Experts of a small language model.
Size: 11 layers, width 320, vocabulary 32000, 64.6M parameters.
Training: a variant of Muon for the experts, 565M tokens, 2664 steps.
Below are experts of layer 6 (counted from 0) of a mixture-of-experts language model. Rows are named up (a neuron's input weights, with its number), down (a neuron's output weights, with its number) and show model dimensions 128-191. Each number is 500 + 50 x the weight over its row's rms, rounded and kept within 0 to 999. Numbers have three digits each.
Before each expert's rows: a language model's description of what the expert responds to; "gets" lists some tokens that make up at least twice as much of what it gets as of all text. This comes from a sample of Wikipedia text that the model never trained on. Tokens count by the router's weight.

# expert 18
What it handles: Biography subjects and pronouns. He, She, His and surname first letters starting sentences in biographies, especially after a paragraph break, like Setliff, Ferguson.
gets: " was", " He", " he", "S", " and", "C"
up4:523511462457610475530462596509522495614584494554552505501490504440491475459489456527489429433479463468501507524476542396484520503481404447467448557504492500504502553526466496499530523585454541
down4:581514467486534555522599496581524494398492582494572440547575513451518439424538596452436540528547520577507550489475437515461529546539616449548466543500469507519561487503446447503494466441511541
up5:416609450640473546476444535570486391446450565443456538415501476501443466564495500481469463540532521573561538442525523424426514618420482434460561475510507557581515447534443497519629511398517492
down5:505491479412509429434397556453504544596523526492543494520404501555452520471496540510633464508513473483506411593537550420440456474510490597548523504561508569492505393586475534482491497476533511
up6:423510529496602486501518452436521430466373482481520514523383514526481458622477500494528481590520495473416492465507493440484431528466514471544482506454528459544527516576489543523494490475467582
down6:519579421584482398476476487538477460472460536512493523577464565536475503455481518467499543504488540461506505542476484619479508522437554549511535482569432566572493524526512506596641437464512493

# expert 24
What it handles: Clause subjects before verbs. Pronouns, relatives, and subject nouns right before a verb, such as they, he, who, it, the Germans, and modals would, will.
gets: " which", " it", " he", " who", " and", " It"
up4:526460504531508499522448467446603530474531535515446466553522480516565381436485476486533435378550466493490499509412481517506449432465472451441517452521495473505449387496453384429381489424513572
down4:466509526500458438456469405453507531451557496456395580534552566520393593520486519539556579434499476562499460502474566567491563577513508467438538603463508461455500428534575395479635476501493484
up5:573466477537478457518472542530507521457469446460391485557451481487499508506511556527483525495497426450527461457486563578465501467417408506472481620468516547468520602442488478512493450515557458
down5:488533509531569416530463531451455535527522496565474488521493464381463475478458469432505496470452577584544476521417497560447560454496564472565455572505487591557524533522548481539397468533520481
up6:415510489454559564535536536531598420512543554421560459450551507482570444560401453455473496471489582432545483545528474467495538537447545517561532469459521523450579558503492589496449428532397439
down6:482474461474530511473514473479611487475540473663558416496444546526530498473503462560482538430513554441564590521500468502454435539443521450499503445428482415477411426551573569395499504485387454

# expert 3
What it handles: Prefixes and word fragments. Word-initial pieces and prefixes such as un, dis, mis, anti, pre, self, plus possessives his, her, their before a noun.
gets: " in", " his", "s", " her", " as", " their"
up4:440496447550497545551532511538601405503565510579523473512528382523435459451487434469473480494514532475480463540389518361494499457531515435475379496447507477525462522513473455433501439407461523
down4:490387497491460470526373598517488512542498508532462467576539525468498474514494515500497403518549572580466520572579493416479484511562545536450460549441579419457514555483530431466605536473621581
up5:495492491376498488452517489540552545545501441475484514492422491535509403431477478515526482456525533522471567552541412526427502489431513505569496545545533435546450407480488565461468496485502499
down5:479480486548446489521532500534531449545513564432504527476506540512497455475530580438550512534446511474499612473592471558606509528583398545506481551578538493482462526455514446510541505486492507
up6:447443559461514465526460583533476591471499489506476548499519488461425447541461540413506581477468513525564500564394475489484446552492483514438510510545536563469492497494450483406423506437455509
down6:510608302486536427500449473442440464549507505567571434432561476542500494449441496558495419504549432485493452485536503503503466481473390521512577566523599502499409525530503519404507489496544524

# expert 9
What it handles: Quantifiers, ordinals, list line breaks. Line breaks ending list or infobox items, plus quantity, order, and direction words like most, many, second, third, north.
gets: "\n", " first", " one", " part", " two", " all"
up0:467407543485433488529544484507516549568474524554430482533543529427500506530456474532529495398532413498490580547572526453552523466489539489491496508603579403495546458503504467433476558474513559
down0:478430448465549539502493474475552499551424507600464552506556469517522472495499574564521502497503377438446540551579551455495501687460580526546610498517511440467508487468502468469392564488522527
up1:421508487525429460509560444557460481494474523475397527506605500507531424497504475412487484509558437460511566396471396483417509522538528492596496445495558491597452524393483462463486506436593628
down1:485428471464525556492427462438466534540428506520502489441474522509540465532446494449519454568482439530553412457568512488486527543593498478378525462502450429488461455420587510392461464491478554
up2:528492472608572452522560482544505409433514471460461537384532575557472442550500510552500458511448445464464426422522508532425552491446517503505501465487516489493515451460491517516461517539544485
down2:495587573540485548589531570516569501497421550401474554471531454447591504503463515542462532519468454507546524493482509438426439463430470455474467578462538447444534546435527502504471459515444571

# expert 20
What it handles: Non-Latin script bytes. Raw byte pieces of non-Latin scripts such as Thai, Chinese, Cyrillic and IPA, plus table rule rows, line breaks and scattered prose words.
gets: "\n", "---|---|---|---|", "'", "/", " due"
up0:447445461473469526482474416554448490511479537468468522417419431531510455462481546447550542475549523454545519457511477510559530604468471493471540497508400530495428471604555440447470497481457522
down0:468571565491458618507563474545610497528522548435498530425452401507536470468497484573570512383473480475414476484516479524545460491538482460543500544543549515436456434545430496483556522469415519
up1:519530474561559534479486473558441503504493506602485584476477504573499517570532533476537506525490449526530531472524392423390531452468496523554476536531522543420428554529530406501362529463515467
down1:455590506544561550603540466373442549480534432491442558532514611474465439510454549488453408600444491528502524560555516512507546430531587467512497465555452567533471475519554500579427519524517513
up2:481481464505615423488536521532547492389503568465491571533468489506491595508625402526504422465436512558525460524479552410586519420529461508446485500521509475562541492465476413422485577408494450
down2:529544514516472490499516557529471427647513575531525437477468502522535463375466494362440467531445491454496499458587505419390464462476574501473539439480406525493461608478569521443462521453440519

# expert 8
What it handles: Line-ending punctuation. Sentence-final periods and quote-periods, plus dash and pipe tokens opening new list items or table rows, such as 2024., ")." and row-start |.
gets: ".", "|", "-", ":", " |", "="
up0:459487539503497568450490497539448489580507557529590538540382493436494500591494486479467486535477426528462474564520483524485519495512481462617538545468549508559542566498592464570488553357491427
down0:495479497499497526550476488503500439486518534450534481491500482576572521492514411498457532459527461589502403541399458553383528425529544473503406483530502481515458531417556472522541493481536578
up1:434554533530502469552511507500463532506478478524407441482515479584528564462598518491458566424520460476566472541487457482412545543567450570561436471424515653543405535521587528554458583479452489
down1:506381476603528404451557523612405493510485465503408508433479484560510525458640499420487521507481586402495467427576493539482543516568460493465533497408474568471487573516517539461447453459543457
up2:501480473492403553460527566554530518470438492484507499534486460568462533371528452548446533543431546547435468482516491566590465525503609532547482499529432612491454518468508492544420432495503579
down2:466508565390446507532552465527523482620523521569534452503499575373519473463500492579476462449533541486423462529490516393467565510635479495532548546413518462493449523510502517475571496530504534

# expert 23
What it handles: Election and stats tables. Cells and separators in election results and sports tables, such as Total formal votes, Candidate, Turnout, Swing, percentages, JPL/MPC orbit data.
gets: " ", " |", "|", " /", ")", " Total"
up4:404428481491501459581517501433491535436534508467392550497435581423482474511503539513504516491453469595510530522494551477552470555499540460484581502536519495505553477578529498452477518588498504
down4:460503461490461552474474431462469570427480516523505470473513536584465459486541490457425573473485504475501421561477546472518558519550459485477570490546427611472463518468461574588591541600400490
up5:456517488460481457522447441387473494441455428467557570481456436538503537437442485460572572506468487595518537535533492580611563502488454500554383513574430587549561465520502482497486500597487432
down5:539581455568513451468472533497613479468501495443510621418517410477453473546520503471527552468468481442447596517425408471453455536522482498563606461507482653560544515451420491563571522438558505
up6:506537502476439514401539499505532514444528483580491473425541613446483488443575539425476499493489526574494461504516528505483514508422483519505461463444408563460492348406492545546557555445531527
down6:483536502502475529441439518589490461540425495505480446466521491401465419499533533450538538576454602473458465471585538522530612416572485487496448491501540405494512494445543475485417467514376456

# expert 26
What it handles: Institution and place names. Later words of proper names for institutions and places, such as University, Museum, College, Street, Avenue, Inc, and spaces inside names.
gets: " ", " University", "'", " School", " National", " County"
up0:413461446449510437487520610560502515491473507487609492493528427457572472411531473477486434544495430448584574459501494519515454468544457464509483532596472457495559504558417461540418471479574542
down0:501605486549449459501493559572444448534489483501495462520490490468515510513610445535541498565539354542502477480479493523405543488496514525447526504501503502524514579577485510507506502475513531
up1:572448506559424495481516548543520487479498473526608426460467562460501507549398585455510541454484490501488612490480465474462457567428443410434448481514411528580567539452409438503493568481492479
down1:509501484485562496518555459498586458581526503540543477456449506485493541533362533555456482504575539547509609539543503507532530465543497528466437430513413488498583451628425585475488495513461469
up2:402565536526555566358446458433504515472533449508513444523522525491483556483599548456547473502564513494533404491583434573470430508444552481393440562452589530473480424476538464434544524560418486
down2:486455481468575498496454507524541487465507557532479462470552479426500526439500491403478553530539386546518425497625411485572533554559427527458436549371494566456485513450415536409526560566489588

# expert 7
What it handles: Table cell separators. Pipe separators and semicolons in sports and statistics tables, mostly after numbers, names or countries, plus dashes before track times.
gets: " |", ";", "N", " ", ":", "W"
up37:469526525413567554497448505531502617508524464488519516507502487512538445574584588420504556495540487499509637441514483501591601469528480544539517577469471489450430457598568442454476462510542539
down37:467474569446485469585513429582501401466479425617592470470539489552493447526469510522541468506474488541514513572509528584580485560541598403459536538457444582428488583496537545546529493501508535
up38:523505523530464563512478486459396526488505438458450378570555604529523459588496557513582483442572490465489535406491486433506535593496542510487556433435500450519460489467518490541499412487479562
down38:497505487537598504529511482464471513527486533503487529511438439543447612470575521466496525545542555469489523563478483572489559495496458542534470516492487477508469527469527434596529535512405552
up39:478508480485403496461490518525537548525516480466534540500560508557486484478433537404551531420562535434533544524507475527537547430523561510472479496418495515456587389475575415515448574435480531
down39:485567547506525525489506537440541472341542490410544499435431478522513516511526511510459476512493555465456471367507425489528517459488481416509541490513488550471439563499476524476428473484551426

# expert 29
What it handles: Numbers and quantities. Number tokens in dates, measurements and table cells, such as On 16 October, 40 and 47 mm, −78 C, and ordinals.
gets: " 1", " 2", " 3", " 4", " 0", " 5"
up4:386477497506485566499491575466556501506492509445512520523484420444545537543461498525579524441467554532594552523526489534447439496558474436493519547455495483473543445488462548571533563471476490
down4:468491489579505504472603541520500498581568527388474549411516574507502472451493544495487496503517505508494462495452439411507587528396540503414521404668529530520371400540473442487553473434501453
up5:549523446401456527455515529470461438495527537600340525397489469504528483477503448456553564499436534514553557458592477500498481584366578545503492545582507487477552491532497557513513521548424487
down5:485471466448551545553509558460413473524445508402496522544544453525442480498508493492520486522486546592513601550549641450425472433418574447515459509459484482476574389484524507497561355389572543
up6:484518514536494469404466526482533509503496503528508447578597456469476498443480547446504547587507512426550436502552362399427461583425499445497449568438515446525465498519575409513478522426530568
down6:324569608508460457427505578476459386518574481556481526464402458453487490499511548433546550543479449538503391513451491433471553564465509512437435443517530531521491459478428467509515395605524370

# expert 21
What it handles: Headings, quotes, brackets. Line breaks around == section headings ==, opening quotation marks and parentheses, and heading words like History or Awards.
gets: "\n", " (", " \"", "==", "===", "-"
up0:498547495522605389575558508480522458419517524488430458495489408473611533495476456440432564575453460538410568485556487543432388526432537534512440470520456498546506454471567444481472457548442465
down0:500493498480588579446547500575519493494530485550539432519560512522510453473486557472461472470588581440482474499575497520482511582506573487510574588471481450503513526508408537526483523485502486
up1:462561571440502439516489526539454486489502408522425468591527520383516608514479483516439472557460480499411493511458437432482506559420532506506524559459558490454508467535500454477526460518447480
down1:462478374550430502501563425524458547483465556530638522486446584479558482573467445475470527549511561449545446565521461550466588503497532532539543501479567526538529516550497517513565447454490441
up2:504479510609511449549527499559544461521496511477488518501501485524544520468530521490476442464448499555527533554458589564469558483514500484425375454561480539470535438491446478477612509529561560
down2:503537373584457643376584441419561484470431484503511567468524445526685475476524472468527516483530482483568433527548496465527421484533564511520488502428471507468479408606589520427477538478409464

# expert 30
What it handles: Has/had and stub structure. has, had, have in short geographic or taxonomy entries like It has about 200 inhabitants, plus heading markers and line breaks.
gets: "\n", " is", "==", " had", " has", " ="
up0:399461484501552518643494536474468600470499490499407532582409521520546496510463476445513575430532371493532481465494526561470474486481476507463499566485513512482526467547476533459441573527399428
down0:414533458484462434477458464558467517433537440468523500439493453649486518480537339484444538544501567518594460436486588480482558439492521568508570497450529515487465472520471534514472455415438412
up1:465544536604436568607568525477533476503470515473485501562491492537488483512538544578514461540428552469553468447534553458444409477471576583475495513510429470575433507516506489534440439421551561
down1:591494521516486496509498488600559560539479473479474546509513529524468534471516556637506540546520501512445592461518509462490495464499463423601485571486570587447427520541532537396553470505469521
up2:455474452491495492574596469425378442516501517492573525423492508622449465417428512492508416539486498582578402416517530507503444486563554505532564545543539487564493495478383478455518541447374529
down2:536515566588560420510462528476497495499431536418499532540530523516437570497501561458477499505560551626511501496477540526511457518448448459548491521499473568600529529470577494576532571504534465

# expert 13
What it handles: Prepositions introducing titles. "of", "in", "by", "titled" and "featuring" that introduce a named work, series or film, as in episodes of, season of, adaptation of.
gets: " of", " in", " the", " by", " |", " as"
up0:408559505433599536542509474556515520506534453466476599441541495507467486549568509482433521558518483403417477448447486452433544488479504507475501457460519539565476524433448504465447466513450492
down0:529519440495426489455442490553570479495500456527608520559530473465485473484547479567470568376418560528473431470498498522526622578495507466587547497527529556568464487469526539538473543458504570
up1:476563483526487359504519594492485513491560509524518569397507508464538515417452510478435480477431517465476419498423428495476490590449487418445468481543467475529493500541626496563444572487460422
down1:565441475479489551478524427603548487456479525504477518605541494548466517479577575546488484566514520514509527528547497592529464417542438496490462466602529510495506420553323505500543488510547550
up2:465605434414484470480504427434538472512511519445550479497519545540472498452560478505497509444506465417459464589514550567467493497500526589528521505454462583525426509526438525506554506483439533
down2:536574504516446461432545442547489514456456417443533529448477430489495482407538448426521539447530464461514587539595412508637572467562476507615473478502508542429562579530489455490455444524550469

# expert 16
What it handles: Title words, sentence ends. Content words inside song, film and album titles, such as Love, Night, Life, Storm, plus sentence-final periods and ". or ." endings.
gets: ".", "'", "\".", ".\"", ").", "y"
up4:553506461432503477411495553515563523431515464486448483462471475407481434504428496538476438543513489497448500367490485509357442504524475505555400452444502435505532413493520547525453575531501516
down4:452588519518604562567399451417591630546532521493536538457532440504523531463455475389496528427567528551499456473543486464482425463419495503437571543469473405593535495544473609642507591551548460
up5:390481471530499561490561519515441473472447517496462515534468465521544477631522427464488489525425488504513438547461470484560581564413481506477478505494541554436444470501472536470569491539562512
down5:478572418547529588425517477449597491436494504501484570581431515491404513570499495515469461482466506559435476500481452536482551567465615430469488549489533489456494482501550470447538518516489540
up6:589498480520493513452545402542537618549451390484516501488458471492514573508550524494496488514417545458402440475557507523482594529478442549523557488484428448517543433529460571487510394478481504
down6:586481569390508586543436444608430453532461458485446481496527473467484534567554511467478441472531464502474453510533451553499492558514490481525487497467532440454481379534494520576536559477514483

# expert 19
What it handles: Before dates and scores. "on" before dates, "Died:" before a death date, and semicolons or pipes between match scores and numeric results.
gets: " |", " on", ";", "|", ":", " a"
up4:626454447395449514537517500424504503511508608560509569512479526439520403552526443469550532479547503491587464448484572490441475435477593534522605454522604493518540457458489513473480480503445480
down4:475533515522467535459528568431435426455499418489537565482461543570473366528463407445431420576477504467499497519483462511457437516426548522499500533465594581547497443540469473498490659486417467
up5:462409502508557482475505504568544457504512592497598538490481491445503501494570525467457512448592553509528415410445574451506548378496421496526414458506572430557514486614452486599442558516477437
down5:526539488454528403365452471434570607471453651549547505489420507543511479497476437459483423486463564495380506508547435460475536460518522496594472466447414504539503534513523462554460522516472503
up6:474497539494381428478383480448502475432532485596556501470528618489558566531543512493568409563638487426423501442453464507514452527499502547522450467449484486451460504415519589535549489478433484
down6:531452568508496475433474444447483430563474600555481440500439578469516579458548457588428458491506467569567504485561460442539666467483438505505489493646524518524464531480442456543458558490451514

# expert 12
What it handles: Capitalized name starts. Single capital letters and first pieces of proper names, places, and acronyms, such as A in Awa, U in UPCA, San, La.
gets: " A", " P", " S", " B", " E", " D"
up4:570552523540490430527522565507493474402483487518428396435520551596482453496537677476485537512580486485473417511521529479560547408496419534456509536532487497471477527488499448522494427407525540
down4:446545538428554516503432465524537483553532566523554529507540489498565502531502443485545479453487408535470495463534555513507450402469496445423539519566613515540485497516575458537454539497473462
up5:501482502487441538468479507514379525526450564488496538448435535446600468523520487484497512536451493499500524460543584511533628497470479397493544543485553500469530509534570515463457552540528517
down5:496445561534691524410592470527460564458532511508515480501435504489561481488521554461555525546460395516413580541480531472606479555571563570538547496408459442480602443567538508610563495553530497
up6:533420537564540505488561457419538477487459546391431405543463494520536565545541646557532515536484546421499524452508586488477560592477568408377465542435476530520418435533575517500397490543524429
down6:439489520558405480517480499445468446499445550518452484474474510541490528518505442542490497545519486521389392483632561540507515531557393426571527483522493420409498549413505540477510424485536549

# expert 27
What it handles: Main action verbs. Narrative verbs and their stems, such as began, took, wrote, returned, launch, confess, pay, following a subject or to.
gets: " for", " with", " that", "ing", " of", "ed"
up0:486490516526561451557548496529410500538362505481386516459417474516518504537418572483513473497563460469462542446550628538484562494603448418543539476536496529472507526411533515513469461512493485
down0:520421456578515483448494488473393460453517490502581555439587499541501549604472498651463444482440555465559466596558553368510464526524562509491570511501562467529489437543516497526499518421453594
up1:499482485460461594509522485496482447431491503497549533489392547527488440499493519461525405509484499590487558485440480508548652481378515482535493629458511545569590484436571521497433548424505467
down1:463545526507430452516546507480519517437494517503424511439453554450550420609456503431550413433505589486538562457525521553560471522432487472473519503588549531429459511547490474523458488361446503
up2:550466566517551533512495485553457497458584491479465490485499396451560531557496487593511494428552387571547474480467510463494521444534397584447574524468573571495515395542554559523473576548490465
down2:570508527580558507521502480529488456492497548532487496474532568580546458487512477484511499504504490373479479595500440413485434492547474582521525547529527602573550462511504576473556571608614585

# expert 14
What it handles: List and table separators. Dashes starting infobox lines, pipes between table cells, bullets, and field words like Date, Release, There, often just before a field label.
gets: "-", " |", "|", ":", " •", "=="
up37:524453507428488495477553496466570437456508545510636560486453491440556490549517523402534497557459461490584438536572504477447443467540544449449478549524556668568528529442526517535469409485621484
down37:528528511512425443397499542491504493570455555509492418437484453501413560439542520402542475493559454494498476549511547479504476514439372467559534491475436598566482403454491511517387429477499517
up38:504475582485493527510486504506538502579530486512439498489536482469510464416507466438550522416522493421424509434459539513597495535616518509541469564447503558413537483560363476485516482518546449
down38:421487485430482447498473588633526493506569520392524457522460483536402473446481436484504434507491579431526548469563536567541357494482507484580465432478602520501463474453519436505508402510516485
up39:401465468520474468461501474510517597443431412516471594502536650517468570505659567524526594400515512483580506440505483480485541538421516564468488566429559453500502512474533478448493533478606412
down39:490480484497492456353533456566602496577508376443556515522484474440511509511590506457520522548525512544499613549552480528513492488515515473589507428570392543549516451646569502508382456455472455

# expert 17
What it handles: Articles and determiners. Articles and determiners like the, a, an, its, this, whose, plus adjectives such as new, small, large, in running prose.
gets: " the", " a", " The", " an", "The", " its"
up33:416550523464544400502548533514519528508572529454412569408514453470509559603537470459490474552526536494495390558462546461556443511484523470408459480512478335428480534482487465521493509492485538
down33:467488543455487446479482550466484460526479444490500485490521463352457501506535433527444496466410588505520429570537487568550444433470481462457487481525500481519473470493521444392498568444486507
up34:416564481512465485443452515574502448608579529512411460462473565607558502471479557512520508566511524482542462520430507405500421458557435546521493518534480496399526530399531495412506542460511483
down34:483468575504527473475586565518577599478412517538560508445545470490486525530447496475556470557485482473465555428465500499525567476474487460555517408502465602465520346515439451458420626487464525
up35:489559488435546514477592454376514577544511531532486502505516411445458543539529502567537478490523470470540460533525447429477565476537541510424544518525513443597498459593505400496455462511434408
down35:545519454412567406504514400594614499531545537475490507492456501593456582494542434570471536642459517511534463470562446498509387509490497515503460431591585472430580518471440569425522523556488484

# expert 0
What it handles: Passive and copula verbs. Forms of be (was, were, is, been, being) after a subject noun, plus plural nouns and adverbs like often, films, countries.
gets: " was", " is", "s", " were", " are", " be"
up4:482579492421442520474505476491403552598501388560430506470504527456506597559520525466490527530483537539467470539505506596401427551583469501509451486452467379458477454478522487485471475461544502
down4:414538477496466447490575515513506520494560535417467492466467487512542558447498543545421509548487517527457509532567446499460426517516472498533560468476521556460571593575507595540498449546421517
up5:445350506538527532473458447486439493502467408486556558504492526513548518517508532471563572494511514552565523396385527454642462441435494494505459546509569506449456535477476545408637488487494463
down5:400512513361566600479506509416476509573509421509498527485471501516521472505537461571425383448542374475516450584521486499558506543476504471528532445458556547390515552522489579480415549541551488
up6:503486554446471456476530532478492544461472490532414500449531430508507555562497561497618554631502498458516483407465479516488497484480593534516503483527503450514468417491533492520589477512530504
down6:418510483512620527468551495572558441545461462562515494507550427429455441458500531531470502448517463567525505553481450432518441539505622427490565502440484448448513611528471446482536515522550553

# expert 28
What it handles: Time and sequence words. Temporal prepositions and articles in career and season narratives, such as during, until, before, after, in 2016, the 2006–07 season.
gets: " the", " in", " and", " In", " of", " after"
up0:466476551524433499475432519482404490470513458475576536516450509479507561560519331519498552430503491488503531465519533528402502483552456529555437497403557465566514550556426478494464530495539534
down0:470396506484493533440515499492486576446496552493541591472422429439551393483506480445517526522449472530505501499485627518514429522508491459430555500451515518480565556459579527520549420589456566
up1:519447454521464498463466485454517566568436496434460333461543429539560454550507572479392406524493491532605558492528524488540505521459518456488520573546476536519472556485484450470519469468457536
down1:528525572476533530500533494486457491470512451534526529528480521495478468441532502512477472461546477471481472462545476534493480488563420450553509456464393643498463483488428508507472448461460599
up2:469510463547549470450478483517599545510399500383468488434477520367429576440524485497531601557467567568606424433517536452561464436438515478573492472546494456568479565566448453527480416531556480
down2:457462388452512492494491546452506484555504483474502497543631555482491499519580463507462519594621517499477534443527517450554382485554537532429517472521380521527553422570545429475553520409513456

# expert 15
What it handles: Infinitive to and modals. The infinitive or directional to, modals would, could, should, will, and plus signs, line breaks, scores in sports tables.
gets: " to", " —", ".", " of", " with", ":"
up0:353480427556444580497507477517561515415533554408476527476441503512459509493541478503476564500531468529366544510503481428518479640451493527447479563560513539565505562433465389433539488563448568
down0:577591523484539460600463521504496496600495469501542524462514446552449464557503408575412494646478496549461448586495485463486465443414538420531532508512563552434493502570369464577509556470413526
up1:484549557421484455510534496490585458518451471456435514540402597554473533558567501483512511414497530536419490451523509529508622454576474448447495583556498576454501493487505461503517436437456565
down1:480511475548410456521462523468527438476505497511465503482507575396590458549557493495491417551500468445559559509479472469550567563434410418511526428519514467585530571533613389457477436508534566
up2:534512426512500504512539583479430500467416394532522457485448377530549456530568457567434543491481546480443469458509414490422435558534442414496458486472545471542410493579459530458498451427413418
down2:572559536487490480526540442430489557532433562583484446491550560465496534516604420492562501509509465525438505496496532567559585532554506502434493602506594472526501444596498608454575497513515500

# expert 1
What it handles: List and clause joiners. Commas, "and", "of", "or", "including" that join list items, clauses or place names, as in Cicero, Illinois or Randwick, Sydney.
gets: ",", " and", " of", "),", " in", ":"
up0:544544508514521491429521543450459512485521553582447504476531471438589522504518433499469418524504500492393452485520522534565388430459514489531535431519388567599490559429500513508527543517543575
down0:558473455490507452538495505506465513565502460533442532512447449562458410493426535485532543448493511556485438450482522541489457523525593558483516430518439494439573550482528436609485497573442471
up1:478467544495550529470553427456502524503491398527557528486390503460517596466421545535435500501461429627558470489526502565544453484541428495433436488523412493459447498442447469558503481515573432
down1:557512530367478548420545505444479505572523563520519612550510502442434532555478470478596569500561452491531545457500532508545497540529458552520445588493504572430471480513436631408479481528456419
up2:517500504455599532490561536487425500505511564493477389553557526427446457462461514511537571461552545502562547481471549477417597498551526556538458500509526483553451508509519453480477417487592494
down2:529502488526435495594513538534484499481356398457425541512492420527436461429441459475417508451587428520465536455508475434490529490567491464615533450475518404456510424498497449514516462546569447